config = dict(
    n_experts=64,
    d_expert=64,
    d_shared_expert=0,
    optimizer='adamw',
    beta1=0.9,
    batch_tokens=[131072, 262144, 524288],
    train_tokens=740100000,
    dataset='wikipedia_en',
)
Below are experts of layer 4 (counted from 0) of a mixture-of-experts language model. Rows are named router (the router's row for the expert), gate (a neuron's input weights, with its number), up (a neuron's input weights, with its number), down (a neuron's output weights, with its number) and show model dimensions 128-255. Each number is 50 + 15 x the weight over its row's rms, rounded and kept within 0 to 99.
After each expert's rows: "comes after" lists some tokens at least twice as common just before its tokens as in all text. This comes from a sample of Wikipedia text that the model never trained on. Tokens count by the router's weight.

# expert 33
router:64 55 70 53 39 27 47 68 25 37 39 54 40 45 45 42 44 55 58 34 40 68 74 65 49 58 44 57 67 58 48 55 22 68 38 49 59 49 45 34 53 53 38 54 52 45 62 54 65 38 39 76 33 26 46 37 35 45 55 54 42 68 55 48 46 43 35 34 67 54 24 47 46 94 52 54 32 51 51 70 52 33 41 62 79 69 75 81 55 62 71 42 65 55 52 32 68 53 48 63 49 38 59 63 39 31 15 62 53 42 46 54 49 53 52 47 57 67 50 62 34 55 47 69 68 47 53 35
gate0:49 50 69 62 77 29 54 64 49 36 35 56 52 46 22 64 33 44 61 10 39 51 37 46 67 30 28 68 24 79 64 66 49 59 60 25 48 57 62 47 37 29 48 51 70 41 63 42 40 52 17 47 71 32 62 51 70 61 40 54 61 60 71 61 60 52 85 33 44 43 43 50 47 42 61 34 57 68 44 56 77 49 61 57 54 58 50 79 62 63 60 26 24 44 64 25 50 40 38 74 47 40 90 56 76 25 45 32 38 51 45 49 51 54 67 39 68 87 66 42 41 69 55 62 53 82 32 20
up0:57 57 41 55 62 35 55 59 53 31 18 65 49 65 44 61 36 58 62 12 58 55 32 60 63 30 37 32 19 86 58 44 34 55 51 18 43 39 57 29 55 32 35 21 59 55 41 29 49 53 35 56 42 37 71 77 62 54 29 38 55 46 62 40 63 35 71 49 21 52 46 59 54 26 48 48 51 56 29 51 60 32 61 43 42 76 36 72 46 61 70 19 33 61 73 28 47 67 27 50 60 58 84 40 65 39 41 51 39 42 61 29 49 49 49 27 71 62 88 70 73 35 51 50 58 42 36 38
down0:49 26 48 55 65 25 20 66 55 38 39 41 84 50 38 36 25 55 36 53 37 61 65 79 43 50 20 51 44 47 86 55 47 64 55 61 71 34 53 49 66 63 28 65 43 45 76 48 78 53 36 47 51 46 42 42 51 46 29 64 64 77 37 32 53 68 57 55 59 65 47 60 63 45 46 48 50 58 33 56 52 62 47 69 53 85 73 65 38 56 47 41 70 57 36 45 77 36 55 44 16 59 59 44 51 53 19 52 28 61 50 68 49 60 51 64 58 23 46 47 70 62 43 20 67 47 42 54
comes after: " |", "-", " by", " of", "|", " with"

# expert 12
router:70 78 40 30 23 37 57 59 25 21 22 54 29 38 48 42 34 57 58 52 56 59 55 65 62 63 46 65 71 56 35 71 39 20 64 50 41 48 57 53 35 65 37 73 44 45 54 64 50 58 34 66 35 41 32 33 63 29 59 62 56 70 37 45 48 65 14 47 67 71 65 64 60 51 53 64 48 32 46 58 52 48 32 38 75 61 68 56 61 69 69 40 63 26 43 61 63 65 49 47 53 49 33 66 59 51 25 44 50 54 31 89 55 56 51 40 30 50 52 75 65 35 46 55 54 64 57 25
gate0:47 72 41 38 20 80 41 37 50 51 72 55 49 75 27 47 55 47 45 35 54 36 65 60 52 61 06 52 76 43 54 60 33 41 51 50 57 50 58 52 62 60 36 74 56 45 57 67 55 68 45 51 70 43 20 28 58 64 57 56 42 53 56 48 24 41 48 44 41 36 50 41 67 62 75 36 54 44 40 73 43 46 45 49 73 78 48 34 80 43 99 33 64 46 26 36 56 37 37 70 44 65 56 39 51 67 53 66 31 55 51 62 50 26 36 60 38 41 50 56 54 46 39 39 14 47 64 41
up0:36 34 70 58 68 43 69 55 18 50 47 66 32 20 42 39 52 74 50 61 57 64 63 36 66 34 55 56 34 45 58 32 43 54 45 63 58 53 66 22 21 38 65 77 34 53 44 35 24 44 34 76 79 32 65 68 48 22 41 76 65 49 54 65 46 54 35 50 82 43 65 47 45 61 24 50 35 48 38 50 39 66 54 73 54 58 64 36 52 45 36 73 23 42 63 59 61 56 64 36 40 29 51 69 49 30 34 43 64 27 31 30 50 65 58 90 39 69 41 65 25 74 45 74 67 56 52 45
down0:49 51 65 38 50 05 57 60 36 63 57 49 63 55 59 36 35 59 50 56 48 56 42 58 58 79 58 46 58 51 55 75 44 61 48 52 42 51 51 70 77 43 33 74 33 84 99 55 37 60 49 65 33 60 63 45 33 29 44 43 69 42 45 62 38 59 63 58 60 64 41 36 23 72 38 62 37 51 46 41 48 50 58 70 52 32 83 62 39 67 62 27 42 52 30 34 54 36 63 40 99 44 34 49 37 48 45 50 57 63 63 56 55 46 45 67 53 25 51 52 56 27 66 54 50 51 50 32
comes after: " |", "-", "|", " by", "=", ":"

# expert 48
router:34 53 61 48 33 50 68 50 43 24 33 57 43 52 38 75 41 40 03 49 43 45 53 42 64 50 51 51 46 38 33 45 46 71 72 50 57 60 64 37 26 39 52 41 47 31 25 67 41 47 44 57 52 47 51 52 42 61 56 63 34 38 31 83 85 27 49 39 69 39 68 71 59 28 39 58 69 41 26 52 38 48 40 69 72 64 45 39 65 58 54 60 54 56 52 56 62 38 62 56 86 41 61 59 50 41 41 65 54 31 53 33 62 62 69 48 58 66 34 63 59 38 65 16 44 64 54 20
gate2:40 33 42 52 42 70 26 62 39 56 46 50 37 76 30 43 45 42 36 36 32 48 53 85 67 49 57 55 45 39 61 26 83 27 62 59 38 35 55 28 56 42 62 59 57 44 50 39 36 30 34 85 54 54 53 55 78 36 48 51 63 42 80 80 57 68 38 55 43 38 53 65 37 56 46 32 44 42 75 57 49 72 14 48 37 71 58 49 52 45 58 59 64 45 56 28 49 29 23 40 60 43 56 60 68 44 58 58 56 95 63 77 61 49 43 49 60 42 48 28 43 39 57 68 54 56 67 32
up2:39 67 50 57 37 62 51 52 38 67 30 40 44 49 41 69 25 50 43 72 27 57 40 56 67 81 67 73 71 34 63 21 62 31 47 50 41 42 46 42 24 66 58 52 43 41 43 58 44 76 43 77 33 34 53 52 57 45 31 35 60 17 67 54 41 55 63 51 51 69 30 39 56 46 43 29 56 44 64 63 34 55 17 77 49 30 51 48 53 66 70 32 49 66 67 40 51 70 39 47 62 44 74 46 61 49 29 33 44 83 68 64 27 55 15 62 42 50 59 37 21 70 88 62 64 35 68 59
down2:52 43 35 61 20 12 48 74 52 44 30 30 29 44 52 52 25 67 57 62 56 31 32 53 39 28 47 45 57 69 58 72 56 50 59 46 89 80 29 30 71 39 24 26 51 59 53 27 74 51 59 54 69 74 68 61 38 76 32 61 60 54 39 59 44 44 40 51 57 45 26 48 16 45 57 49 70 55 36 57 50 57 63 61 66 49 47 69 53 36 51 40 51 22 66 51 51 61 56 60 48 62 40 71 42 48 57 31 87 45 45 79 55 42 28 47 45 46 46 48 51 37 64 30 39 35 56 12
comes after: " was", " he", " and", " to", " also", " is"

# expert 39
router:38 49 66 46 41 41 45 52 51 45 48 68 35 44 35 46 57 59 36 40 34 47 53 55 63 53 23 54 40 27 37 61 44 51 67 40 47 74 44 51 34 40 57 36 44 38 44 77 41 70 50 79 34 32 40 61 65 55 49 62 42 33 17 58 47 33 33 26 38 65 63 49 56 36 28 67 81 38 22 46 53 69 57 52 63 44 35 41 64 61 64 62 39 33 72 45 59 45 71 37 97 62 88 63 58 59 37 40 45 27 37 46 61 57 48 54 31 84 55 70 64 50 69 56 42 52 56 29
gate9:51 43 51 39 66 81 53 66 60 48 71 55 78 59 51 56 66 33 27 47 87 74 68 31 28 73 29 42 48 72 51 40 37 49 77 74 32 69 75 23 49 61 34 46 55 55 57 39 54 69 34 34 49 24 30 49 82 44 50 42 62 60 22 41 66 62 53 44 16 68 61 80 57 39 38 63 60 81 37 47 67 51 25 61 63 72 34 61 82 62 54 43 53 65 40 51 58 43 42 47 44 57 60 54 52 44 42 55 24 38 41 63 21 36 42 66 48 37 46 41 47 35 58 56 62 49 23 54
up9:75 52 47 46 39 29 18 57 53 64 36 53 73 51 37 45 65 57 51 33 40 43 44 71 28 28 44 58 53 43 59 74 60 52 25 52 37 54 41 60 42 19 52 82 29 76 52 50 51 43 71 64 55 56 70 54 72 42 69 64 75 42 48 37 24 08 55 53 36 27 40 52 46 53 54 41 55 67 86 18 50 48 81 51 46 41 59 37 46 57 60 35 30 51 74 41 29 75 53 40 34 48 55 30 47 43 56 55 52 61 69 79 72 62 51 58 27 67 61 61 60 52 58 54 47 50 54 69
down9:50 49 52 66 17 76 69 42 52 68 30 39 52 67 66 58 70 42 26 51 62 35 54 52 39 34 47 56 63 49 75 52 60 55 80 44 40 19 59 42 30 74 34 49 60 48 41 36 33 60 61 69 46 41 71 65 54 56 56 53 56 66 58 53 65 39 45 41 38 62 34 51 34 44 48 61 49 87 55 58 52 72 46 46 66 21 23 50 58 59 24 58 26 34 21 55 70 38 41 60 54 53 61 42 35 54 61 44 32 46 36 27 68 32 75 59 51 69 40 66 46 44 73 52 60 47 56 42
comes after: " to", " and", " he", " was", " He", " also"

# expert 2
router:72 63 42 40 30 39 63 70 43 43 26 45 28 59 41 57 59 54 52 50 37 73 77 41 61 70 52 44 81 45 40 55 31 38 68 61 35 71 45 37 51 68 42 42 31 50 68 58 41 38 45 74 31 47 48 53 31 28 43 39 34 41 59 50 34 52 16 24 70 54 65 53 51 59 33 48 46 50 37 62 45 46 45 35 68 41 59 54 57 68 70 56 67 24 26 53 78 55 42 56 51 52 47 64 42 36 54 51 55 53 53 81 44 52 60 56 46 54 50 64 33 55 48 64 63 49 74 23
gate0:54 35 24 45 30 79 67 46 11 44 68 63 51 31 52 44 41 70 45 55 46 53 16 28 46 48 37 37 65 64 58 41 43 63 31 64 49 50 44 34 48 74 27 60 55 51 61 94 50 70 80 57 35 53 58 89 50 62 31 72 43 47 49 38 29 67 59 47 83 35 37 24 65 66 73 45 50 82 99 64 70 59 49 67 37 18 23 39 43 42 62 25 69 43 76 44 24 15 25 30 47 48 44 53 33 34 22 45 37 66 78 65 66 42 64 22 66 51 62 53 55 56 40 39 43 68 56 50
up0:39 66 84 39 49 34 50 48 47 62 48 63 43 67 33 62 60 46 47 37 83 58 69 95 57 31 52 62 48 53 51 41 58 46 76 37 56 27 73 75 69 37 74 61 77 31 57 32 66 49 30 52 38 39 40 18 65 56 60 59 65 58 21 52 41 33 62 48 35 62 39 95 55 32 49 78 40 17 42 31 63 70 39 30 43 81 57 94 46 70 56 52 44 52 39 55 71 46 57 43 54 47 43 50 69 49 47 51 78 57 55 58 37 47 63 56 39 49 40 42 07 51 38 41 37 68 54 44
down0:52 41 37 61 62 91 42 55 54 46 64 57 71 25 37 54 27 70 56 55 06 53 46 15 38 60 54 45 61 66 63 42 59 61 41 51 79 72 33 29 20 87 36 48 63 50 45 89 28 57 64 56 44 47 29 58 50 77 63 74 62 44 42 42 36 66 64 31 76 44 53 20 56 40 39 44 46 76 62 68 52 57 78 45 73 57 59 49 57 45 58 42 45 54 71 37 35 54 36 74 50 33 61 38 27 58 59 41 39 41 38 66 75 58 68 59 66 31 46 48 45 51 42 33 73 42 58 50
comes after: " |", " the", " of", " in", "-", "|"

# expert 14
router:83 60 72 41 46 05 56 64 54 46 30 39 33 49 25 30 52 54 61 64 49 42 63 56 44 62 23 38 53 40 45 53 73 59 36 48 55 47 68 80 72 45 53 59 31 38 56 62 61 51 33 63 38 24 33 27 47 50 64 69 30 43 32 69 35 74 55 46 57 47 49 71 32 40 39 53 38 33 43 49 37 49 19 70 50 67 56 65 66 52 66 53 69 60 46 54 48 44 42 20 62 43 75 45 59 34 61 71 40 59 40 55 74 62 30 61 29 51 41 61 58 42 41 37 45 57 60 38
gate0:55 62 63 67 50 43 48 52 46 37 48 35 31 61 50 48 46 73 55 46 25 52 31 72 46 56 48 73 34 41 60 25 46 35 52 28 50 71 55 32 77 71 36 51 28 76 38 70 50 47 38 95 49 53 72 28 53 65 61 65 51 37 55 54 11 53 41 51 73 64 35 42 28 56 34 68 34 57 47 81 60 52 42 45 18 60 25 66 84 36 66 39 29 24 42 44 49 03 48 51 56 65 67 38 62 50 56 33 59 50 57 45 56 40 59 45 50 46 54 43 24 72 46 49 53 57 42 60
up0:64 51 43 37 59 53 52 58 45 47 54 48 46 27 26 46 41 33 60 48 70 59 67 47 44 30 65 34 51 73 60 50 42 66 61 59 74 34 31 75 41 16 47 40 71 35 63 32 66 43 51 26 70 41 27 65 61 59 45 21 55 39 20 24 87 70 61 58 49 42 50 63 64 61 39 48 43 44 68 61 56 32 71 39 67 27 39 48 39 67 19 52 60 84 69 48 61 94 44 39 36 24 53 48 44 60 52 76 44 54 39 45 71 61 33 46 57 77 32 53 62 48 60 61 56 54 45 47
down0:74 33 44 39 13 58 45 61 64 57 18 67 45 76 49 49 41 22 79 54 54 41 33 62 42 62 69 46 39 69 57 23 48 53 59 49 50 48 14 81 27 53 43 52 45 41 53 47 44 55 25 69 69 32 31 40 67 56 28 36 32 44 62 25 36 57 48 59 53 33 66 47 54 52 41 48 29 57 39 52 57 57 46 45 32 70 43 77 24 97 68 74 65 57 56 30 48 50 49 58 78 38 42 53 51 36 35 71 74 72 39 33 28 43 37 65 34 35 72 47 59 44 76 49 46 48 64 41
comes after: " |", "\n", ";", ":", ",", "s,"

# expert 18
router:37 36 62 26 36 48 47 70 48 64 43 62 15 40 39 52 63 59 52 55 58 48 62 48 38 74 51 60 46 53 25 53 24 74 60 52 61 63 48 59 37 65 55 61 28 39 17 74 59 72 61 49 31 27 24 45 62 19 34 83 25 45 40 87 33 62 50 17 39 57 52 18 30 59 13 35 61 38 13 56 37 53 61 58 65 56 56 50 60 68 70 50 69 33 67 72 54 61 44 70 84 47 61 62 44 64 60 33 35 55 40 44 58 42 51 49 25 82 55 66 80 81 58 81 42 40 66 58
gate3:58 60 32 35 31 37 77 51 58 16 78 41 58 31 61 39 45 51 57 51 76 53 62 70 39 58 54 70 54 55 43 56 34 49 57 85 56 54 38 50 52 36 38 52 68 51 41 59 50 56 28 46 44 55 44 43 36 36 28 42 22 56 49 59 51 33 66 64 56 51 64 64 63 58 60 33 44 38 60 66 65 43 42 28 46 81 42 81 43 52 64 29 25 46 48 51 27 58 58 81 62 60 72 35 65 62 65 59 40 39 34 22 53 38 54 42 26 49 57 55 53 68 47 73 44 47 65 35
up3:29 45 79 46 67 55 33 46 50 83 35 54 41 61 44 59 83 54 36 51 23 45 55 22 51 51 60 24 48 26 48 33 49 52 57 38 66 46 66 55 58 67 56 51 50 34 41 49 57 39 39 58 39 56 47 37 74 54 51 41 56 40 33 38 41 43 25 42 63 66 38 56 39 74 43 68 48 32 46 22 39 44 44 58 49 60 52 48 42 54 37 67 62 49 36 49 79 30 69 29 59 32 37 62 50 46 44 53 68 70 58 68 22 89 61 72 62 59 62 45 46 45 32 34 49 25 43 54
down3:40 51 57 67 45 33 47 46 43 59 39 60 39 76 55 10 49 35 31 74 30 46 63 50 60 41 41 56 49 23 48 45 65 65 47 57 51 69 63 42 13 43 29 55 61 55 58 33 43 48 31 73 47 34 46 48 59 61 66 56 54 41 27 41 57 64 34 60 35 82 70 61 63 49 35 80 42 54 52 60 27 64 41 18 49 36 51 31 43 50 55 63 46 43 53 34 53 68 66 60 33 73 43 30 23 65 14 46 60 59 48 42 44 45 34 63 52 41 36 75 52 68 53 51 46 34 62 50
comes after: " to", " of", " with", " and", " for", " he"

# expert 20
router:38 41 59 42 42 44 48 40 38 40 37 55 51 45 34 54 56 61 26 45 52 56 60 70 66 76 40 38 48 48 29 70 51 51 28 57 60 69 50 47 31 58 49 69 69 35 71 58 65 61 24 81 50 42 46 01 45 47 47 61 15 57 64 93 41 62 48 29 58 53 58 59 07 62 23 57 57 65 45 82 22 61 26 43 65 60 84 47 50 44 72 66 54 74 20 69 53 51 33 21 53 51 65 46 32 37 28 54 36 31 42 58 52 50 52 56 21 32 62 66 49 57 44 38 55 46 54 35
gate0:58 57 63 46 75 32 59 36 80 33 38 58 73 79 60 41 85 26 58 32 23 36 72 60 50 25 63 49 54 32 23 53 39 36 64 32 35 37 49 40 26 70 46 26 64 44 34 40 49 44 85 37 73 32 54 29 42 45 64 69 42 62 54 56 77 50 62 53 50 48 44 44 33 40 34 70 06 53 51 40 35 41 43 57 45 60 63 50 55 46 45 40 58 52 32 71 56 47 70 54 69 39 56 80 53 28 79 49 63 27 44 36 60 26 28 46 32 53 34 51 50 64 58 70 40 67 50 25
up0:55 55 46 40 71 44 54 33 67 44 41 56 60 72 50 45 96 20 42 32 38 55 78 62 38 31 76 41 49 20 19 60 37 34 63 48 62 48 38 29 00 72 62 43 65 23 36 66 70 76 82 56 60 51 67 28 46 28 54 49 31 73 53 35 59 58 64 31 55 43 32 27 59 40 40 66 37 65 55 38 45 54 64 42 60 50 64 46 44 41 41 22 57 67 51 67 66 60 41 45 54 35 59 69 61 26 70 57 53 51 34 25 54 24 34 32 23 37 46 50 54 68 71 57 43 60 51 36
down0:56 23 25 81 85 62 44 46 80 58 16 43 85 24 65 45 49 60 41 69 32 53 64 45 65 50 31 47 53 49 28 21 50 27 23 25 45 42 47 53 34 40 55 34 49 51 50 49 35 54 71 42 55 40 44 44 52 62 49 43 39 63 45 49 55 64 52 40 58 30 59 44 73 52 54 39 56 53 71 56 08 14 29 50 69 46 84 55 44 08 52 61 46 59 52 57 43 53 45 35 28 81 30 57 72 30 48 35 53 58 53 36 76 21 37 32 43 40 56 43 47 44 38 60 61 61 37 57
comes after: " |", "|", " /", " on", " –", " $"

# expert 60
router:57 71 67 42 46 50 71 63 47 56 55 47 31 67 31 43 45 72 24 52 62 56 54 60 56 39 46 49 84 44 43 51 58 45 73 48 66 19 67 29 51 26 62 61 90 72 35 51 62 48 11 65 55 43 61 86 54 69 35 71 68 23 52 76 52 43 57 42 54 50 68 76 39 65 48 59 66 48 37 39 20 63 48 50 62 89 37 48 59 46 63 64 68 55 53 71 76 43 62 39 75 32 57 44 25 19 58 61 57 56 24 35 37 43 68 34 10 33 25 78 47 26 72 32 52 49 42 38
gate3:79 58 59 31 42 63 15 49 62 54 54 39 64 71 38 55 59 49 47 50 53 78 55 51 44 50 69 30 64 37 38 62 28 49 46 47 75 53 72 58 45 60 52 63 45 74 45 49 80 57 18 45 47 20 88 57 79 48 49 52 47 55 50 31 50 76 35 32 63 71 53 45 41 54 63 79 72 72 45 67 27 76 72 43 72 61 61 49 45 19 65 30 51 83 65 78 60 44 73 51 51 40 64 55 50 50 49 59 13 61 46 45 53 53 39 54 42 54 70 52 38 74 45 55 49 57 31 52
up3:65 66 82 49 33 57 14 55 57 70 75 67 43 69 42 53 48 47 16 54 57 59 43 43 32 45 49 32 68 39 54 73 34 41 51 30 60 58 73 31 35 61 45 67 51 70 65 45 64 48 09 46 60 24 68 74 77 46 55 44 64 32 63 45 55 57 48 40 60 51 33 58 55 52 85 74 65 64 47 69 36 81 74 54 62 48 44 66 75 30 67 44 32 75 77 66 60 36 65 60 69 50 69 25 43 62 73 61 08 44 42 43 39 60 49 55 38 32 68 41 38 70 65 55 30 58 39 33
down3:36 37 61 60 46 50 24 41 60 74 75 77 49 48 58 65 50 69 19 41 65 44 47 37 65 39 73 82 48 56 39 72 56 61 35 30 36 46 49 49 50 65 70 95 41 79 54 29 69 41 27 40 59 46 58 76 33 50 53 63 67 48 67 67 64 46 55 45 59 44 42 71 73 39 84 65 75 48 80 33 34 68 39 55 70 57 39 50 60 38 41 69 51 54 20 82 60 48 64 61 41 44 61 51 67 58 62 48 22 26 53 08 39 51 45 47 43 52 65 69 59 78 87 69 33 57 50 48
comes after: " was", " is", " were", " are", " be", " been"

# expert 8
router:46 83 48 49 57 40 65 62 71 48 31 55 27 42 36 45 52 59 46 25 54 54 88 67 67 64 40 37 56 60 30 47 34 50 87 42 72 49 66 38 33 57 59 46 70 61 42 62 56 57 24 47 40 34 45 52 43 52 52 68 44 36 70 90 56 39 36 28 54 52 56 47 47 56 44 47 50 51 38 46 42 59 72 70 71 71 72 65 71 37 69 75 57 43 41 77 44 52 22 44 85 48 54 52 57 22 49 35 48 37 36 54 39 39 51 72 51 76 16 52 49 52 51 42 71 44 47 76
gate3:69 49 59 47 44 33 22 70 60 54 46 98 42 62 44 45 54 73 72 41 45 29 61 64 65 55 40 51 68 38 27 28 60 43 47 78 43 43 36 74 31 48 76 61 43 60 59 54 47 58 61 39 47 41 29 29 51 57 40 38 53 68 71 46 46 46 60 55 69 61 49 58 42 62 34 38 67 31 56 48 47 82 39 71 65 47 64 54 30 54 69 30 48 66 62 38 30 45 54 67 47 46 49 61 71 34 46 62 61 72 32 57 45 54 35 96 41 22 21 67 32 53 55 89 37 41 63 50
up3:89 61 51 43 72 58 65 28 46 44 84 17 37 49 37 79 66 53 07 46 80 57 53 60 46 30 45 53 48 58 54 90 30 57 52 48 46 29 40 43 56 35 40 46 75 45 44 46 43 44 31 55 29 49 49 65 56 56 36 57 55 37 07 37 60 51 44 50 18 58 41 48 53 50 37 61 38 51 63 49 31 37 58 23 62 38 58 71 59 51 16 73 46 45 31 56 64 79 29 41 56 40 74 49 41 47 35 41 61 54 53 27 81 47 59 32 36 76 58 63 59 68 45 52 40 45 23 28
down3:39 58 38 55 15 49 95 40 58 57 50 38 56 25 61 52 61 01 35 41 68 33 36 72 26 33 54 60 30 70 40 63 42 24 35 42 39 17 39 30 53 50 41 35 29 57 61 41 71 35 81 70 63 29 71 60 72 45 51 74 59 43 50 80 75 51 58 36 49 60 53 61 43 36 45 34 72 64 26 68 40 59 55 54 37 57 59 56 45 35 88 63 39 52 77 41 53 51 35 59 20 68 65 32 43 63 70 46 27 29 69 38 64 48 64 41 56 66 54 43 61 73 45 46 40 78 76 36
comes after: " of", " in", " to", " as", " for", " is"

# expert 6
router:66 52 79 52 31 54 41 59 26 57 62 52 54 10 38 26 45 49 32 52 44 63 54 66 52 73 31 64 44 61 52 50 41 48 46 44 36 36 53 50 34 54 48 45 31 43 30 37 56 61 20 71 04 34 33 29 50 25 74 60 76 34 49 59 37 46 59 35 76 61 54 36 40 60 44 80 27 55 62 43 42 65 37 58 44 67 45 81 54 64 57 49 51 30 40 48 62 49 46 64 65 67 71 52 36 30 18 42 58 52 34 09 64 50 67 89 41 73 57 66 33 53 49 40 60 36 48 46
gate1:29 60 43 65 61 46 37 42 50 65 73 47 53 75 63 55 58 32 48 59 67 57 33 10 51 48 63 38 36 49 65 38 73 83 67 50 43 71 58 47 63 46 56 38 54 19 13 20 33 40 49 39 51 68 39 27 57 71 37 34 70 29 63 65 33 51 57 49 31 44 58 62 12 29 54 59 72 40 37 81 28 52 45 48 38 36 46 44 56 57 30 55 56 49 72 72 46 18 50 20 59 36 48 36 55 71 59 49 52 49 71 25 50 30 53 55 71 52 52 19 74 65 74 48 32 32 71 68
up1:58 47 68 43 46 41 55 53 68 31 29 58 54 54 54 52 74 67 44 54 33 57 60 65 56 53 51 37 85 24 40 57 56 36 41 52 31 33 50 31 48 55 73 83 41 74 64 42 57 48 41 64 93 12 64 44 59 44 39 62 38 47 16 42 62 44 31 44 65 52 73 88 57 53 57 44 86 49 42 15 53 51 66 56 52 60 38 41 69 55 46 59 40 31 35 36 57 65 56 41 53 71 30 44 45 33 62 63 39 26 35 66 76 67 37 21 48 54 39 46 39 46 62 70 51 35 45 46
down1:32 37 65 65 36 44 52 59 66 47 46 47 43 46 73 25 72 57 24 56 55 30 45 64 40 58 38 52 74 45 51 53 61 54 60 64 58 31 40 37 56 57 44 36 21 32 53 52 75 38 35 52 32 67 54 56 75 42 59 16 72 25 40 57 45 80 45 49 46 41 44 60 53 54 52 81 47 39 65 45 74 56 50 56 64 45 66 70 41 65 56 38 54 38 24 58 39 48 74 57 50 36 32 34 59 41 33 45 52 63 52 52 62 45 45 40 54 51 37 41 35 40 06 44 73 55 44 53
comes after: " the", "|", "-", " a", " University", " The"

# expert 50
router:52 59 51 47 54 51 53 72 36 67 48 72 35 38 56 20 57 44 55 48 48 68 78 71 40 35 25 62 52 64 56 39 46 48 62 41 54 30 47 50 44 44 50 45 54 20 24 87 62 51 30 70 28 37 47 50 36 24 51 52 23 45 58 58 28 65 41 47 49 67 59 17 49 64 34 41 30 38 30 83 46 72 83 58 64 48 59 77 73 52 70 42 57 33 32 65 54 67 43 45 99 35 73 57 43 54 41 46 67 71 45 50 63 55 41 66 40 57 58 69 26 75 31 69 49 48 72 65
gate2:56 62 51 47 55 55 33 54 58 64 29 43 48 57 65 44 51 40 70 60 28 50 54 59 59 47 53 71 80 35 51 53 57 25 54 48 38 54 55 41 58 28 37 68 73 58 70 79 46 53 52 61 35 25 39 32 56 52 55 49 67 41 47 50 20 55 87 58 50 65 55 42 49 57 44 27 39 41 51 31 59 38 28 40 59 51 50 24 81 44 38 49 59 50 61 41 44 60 56 53 58 39 19 45 70 31 41 49 47 51 35 37 68 59 70 59 26 60 45 26 33 46 47 42 58 28 57 55
up2:45 58 40 20 54 53 46 54 52 40 36 47 55 54 44 74 52 62 47 45 32 47 61 58 40 49 38 36 39 59 54 64 56 56 64 78 37 43 42 55 62 91 45 50 29 62 59 44 55 45 41 38 35 45 43 70 51 55 56 53 57 78 46 46 41 64 14 37 58 44 50 56 28 59 42 82 52 46 37 62 34 76 30 69 32 42 71 76 23 77 61 62 52 66 35 42 48 47 38 58 33 49 79 52 35 49 37 50 33 43 43 65 53 47 72 41 36 51 52 69 47 35 52 40 56 57 40 44
down2:26 28 64 50 49 66 52 43 45 43 60 51 34 65 47 64 20 52 50 31 26 69 49 56 59 62 51 44 24 78 48 34 58 51 45 34 73 70 58 46 59 50 67 42 50 57 43 57 55 63 60 49 49 56 48 48 53 52 55 38 52 60 59 75 46 43 58 48 51 29 60 49 44 54 38 72 37 18 48 18 58 28 71 62 55 41 26 28 45 49 56 74 05 56 35 57 52 47 48 28 64 52 58 33 45 69 77 72 54 55 73 37 31 61 63 27 53 25 41 76 43 39 28 74 46 43 43 54
comes after: " the", " a", " his", " The", " and", " to"

# expert 59
router:64 67 52 39 36 40 76 63 19 42 52 55 47 33 51 35 67 34 43 54 53 70 62 77 48 27 32 33 55 44 78 38 45 72 73 72 43 39 35 41 46 57 55 33 72 18 57 64 62 60 41 74 50 44 41 39 32 45 76 50 23 60 82 67 15 63 39 38 65 46 44 45 33 56 39 64 40 50 33 84 52 50 41 35 73 68 69 63 46 57 42 52 58 66 45 67 46 52 33 60 94 54 69 49 48 43 23 35 72 61 58 55 52 60 57 66 33 74 39 59 25 90 39 55 63 46 61 58
gate2:36 30 38 29 47 69 37 43 39 66 61 67 83 62 60 45 33 48 54 48 00 56 14 49 35 26 40 44 59 38 61 54 59 45 45 37 44 68 25 65 68 56 55 70 41 56 31 60 05 61 80 53 62 41 71 67 45 48 51 94 29 35 36 44 41 47 40 46 47 72 46 36 76 60 59 44 18 44 54 14 45 56 31 50 85 32 61 65 70 58 32 22 37 46 44 63 47 46 49 71 59 79 36 67 48 56 62 47 60 55 63 29 68 78 32 43 32 62 28 49 70 69 48 67 55 52 45 45
up2:48 40 52 20 59 73 53 40 43 55 32 60 67 38 54 62 31 67 50 59 17 55 22 81 30 41 42 64 54 45 68 44 43 38 48 39 32 45 50 33 56 34 51 40 41 47 32 62 32 63 77 53 46 64 61 72 31 66 45 97 21 53 41 54 41 46 50 54 64 47 29 37 63 49 57 40 18 57 49 33 64 35 27 52 96 36 60 21 60 42 43 34 52 73 55 43 54 74 49 40 36 66 70 85 62 69 48 54 67 54 35 47 45 49 16 53 41 64 37 50 38 81 67 57 41 58 60 77
down2:46 30 39 31 22 60 59 47 62 30 43 24 39 43 64 20 50 93 69 56 38 61 46 49 25 24 42 37 30 42 64 36 46 59 58 65 50 31 50 51 49 50 42 40 69 29 48 74 53 35 27 32 60 52 53 59 49 49 61 48 46 60 54 57 65 79 47 29 44 64 61 68 52 61 55 58 48 30 49 78 71 62 38 46 45 74 12 60 55 41 14 31 56 44 30 53 19 41 62 49 39 59 63 45 51 58 20 54 68 57 36 51 43 60 49 58 47 57 49 67 40 23 52 48 66 58 53 60
comes after: " the", " a", " The", " his", "'s", " its"